python train.py --num_hidden_layers=13 --hidden_size=448 --n_experts=16 --experts_per_token=1 --d_expert=832 --d_shared_expert=0 --hidden_act="squared_relu" --moe_layers=[1, 2, 3, 4, 5, 6, 7, 8, 9, 10, 11, 12] --router_score="sigmoid" --normalize_top_k=false --routed_scale=1.0 --balance_loss=0.0122 --balance_bias=false --router_cosine_scale=14.0 --scale_expert_input=true --init_std_router=0.0161 --lr_router=0.000312 --vocab_size=38025 --norm="rmsnorm" --norm_eps=1e-06 --tie_word_embeddings=false --optimizer="ademamix" --learning_rate=0.000288 --beta1=0.9 --max_grad_norm=1.0 --batch_tokens=[65536, 131072, 262144] --max_seq_len=1024 --train_tokens=2078000000 --max_steps=15165 --dataset="wikipedia_en"
Below are experts of layer 10 (counted from 0) of a mixture-of-experts language model. Rows are named router (the router's row for the expert) and show model dimensions 112-223. Each number is 128 + 32 x the weight over its row's rms, rounded and kept within 0 to 255. Numbers have three digits each.
After each expert's rows: a language model's description of what the expert responds to. This comes from a sample of Wikipedia text that the model never trained on.

# expert 2
router:109112094157110123142097134067116178147076106146172129201125118118099105046073131151111098163116089158129138118140169113116121167140147127144168098130112124143098089087128117119169095163108104109125128075126120137113087139155135103103124162119071149174072151112227139179145136122118096209160068127112082128144120181079148121110076155094
Articles and possessive determiners opening a noun phrase, often after prepositions or verbs, such as the, a, an, his, their, its.

# expert 7
router:178123111136192081068133142162135106171134126084108135159066128161100157129111107126128133151123149075152180122117200108126140132140148137156164120161134063106153135109124146094130115126133173120096136087111073130114105149145133170151176202132147158167156148104140127108121184083065135123149113202114140154121110123076162113084143246105
Prepositions and "and" after a noun or comma, especially in and during before years or dates, e.g. closed for repairs in 1862.

# expert 5
router:138082124144203103063085165124127098160138194141120167101087104110096138147129138141137130153107061113141202117139133106146116082117141168132137087127166136092126081127176152124115135159134117151175143103141108125155164129137119147145114090164126131106190141148120149169124169106144140057114193152095168105114146183089118125133137092188
First pieces of names and split words, such as common first names (Chris, Steve), initials, decimal points in coordinates and heights, "=" in headings, and "See".

# expert 15
router:171136090145142036155176112111122130123101131108203169138137128124134156091137131159136121094100115106160135157157144110148128116114125152147173111159129050163133103089141133116099099092114176126130086141156131116148099159147129123108174122166128163118184145134155089110139159128097120122111150088107145125120152127092167115133149168077
Job and role nouns after nationality or team modifiers, like coach, actor, minister, singer, Award, plus dashes and pipes starting list or table lines.

# expert 8
router:123108138176135153125055116129144097100152093097099170103137120124141156130149128137120151133086089133116121111126132132083136125114102139116104160159143255095137010119198122131147077131125129044134161137147110172149065137147126130089102125092098140097102145145128088151144119082074101168120084131084151162108167203134113143130148124105
Tokens inside parentheses just before the closing bracket, such as born, disambiguation, sic, country codes, year ranges, nicknames like Jack.

# expert 3
router:160153086135161153104114207120079172146036141155180133084129067154107161152125169123133110204123127068110165151094096103093115171104134108145159136161123108160123151105161111105129097197116120113096047136153072161087174128154158108097158150045135134144189165154129114108123139156103164099111098191133123144164122082161118072105136179100
Infobox field labels (Born, Genus, Website), year-range digits in career lists, table numbers, and main verbs after subjects like is, was, returned.

# expert 1
router:093127121170112185095079152073123145132081146121161127176131111110110110126116129126109161137181153152132141167135142108157130121161158097151096136120096255122156099052146099114139120103124141163102098160108131120165125131093166165142152125142123178107122126095110140151153151076080104134154105164075141137112135134110134125102076245123
Quantity words and numerals before nouns or verbs, such as two, many, several, some, various, plus numeric table cells and percentages.

# expert 12
router:141120131163147141089038127150113116124101069115124089161121108132088129117131127127156099146131130152087119121113125083139098169124108182076150109110068102109110118132150123089151099130157129102109089113171111159114082104096132133122108112101118124122069132075182165148122133104111139180117118152064137117169153149123123125074108169147
Modifier words right after the, a or an, such as first, original, largest, main, and decade digits in phrases like the 1990s.

# expert 4
router:091181082136154103135195137120121077121162153080118136160071097088080152111074162083145100084138117119176153123154146089149133148092115107155141084108105152079115119084148103095118130120068147155119169123128132119214098111124161111162138112155090153179133175099086048115089153108076141106132137178124134141100130107130125091154108255150
Nouns ending a noun phrase, often plural or time words before a comma or period, such as days, games, season, years, and date numbers.

# expert 0
router:101123076158214142085225180117128140127154106129098135184097149147143169125138106086111111090153101114171210121181188105109139134255101153145128086114111114113129124117133134150124084125095160117104177161098134125182131101135121089196147149166115139104156105133167087138125121137119095146125091134161099097125144091115113125102090178129
Commas, periods, semicolons and closing quotes ending a clause or list item, also concessive openers such as although, though, where.

# expert 6
router:096115048153136056135176119088074154144078141098145135176137134095134106151104175097153066104140055121122159166157148097158125146207086121120122082152120131123118059137176084110124089144172134083127110098076139139148110162146163079135101098081114139137125120084110104174151142138116077097106141153190165154124164103132113141174152127126
En dashes, minus signs, percents and number cells in sports score and election tables, such as 13–4, ±%, Votes.

# expert 11
router:129107097179183095179126148116097058149107124138144157088138099135116178153131146131084105123176116166147151148170109169083101136130183087091113173108120093089084147136114134099139130149084185161118097154142151098094054129109143157151150154049154104134145142093238137142082135136119163158138183142118164135201154150133117162132111148107
Colons after infobox and taxobox field labels, latitude and longitude units, and genus or species name endings like -osoma, -opsis, -ensis.

# expert 14
router:196106086139200153182083121147145137141102095080130125144109137179106160041115143138125158118093182103148152061104161125142079122153171126143083148134091150123163099131094145126118149166144147157111082151122099167111124133161111119106159167172119140155075133172117057114163181169106089184096138112129115116156117148128137161182142129126
Spaces and tokens after table pipes in football club and season statistics, club names such as FC, Rovers, plus sentence subjects He, It.

# expert 9
router:092112151141149142137115146150093127130142131140209134126116106144148137150112114090138155115150146187168143090155177088123120135176120121133193100101113232086120129119099117104173144090095177128127149070128144102087113129135150147099198162130100153145158131137168156146110156150069125141127141130158144105119130151091107132100143158118
Opening parentheses after a name or phrase, and final pieces of surnames, place names and drug names, such as -ney, -bury, Jackson, Moore.

# expert 13
router:136122167135105190168092137149122182172107181107112172127114133139107105130138086089121115064150071095178111096141139087179171113152202103095125070127134146182095127121139120103098110152096194094112176176131097132159144128140090127126138167105089126132160159076114139131159176135080161106089139128118149133086154209136117079111144118114
Words inside quoted titles of songs, films and games, especially pronouns and love words such as You, My, Love, Tonight.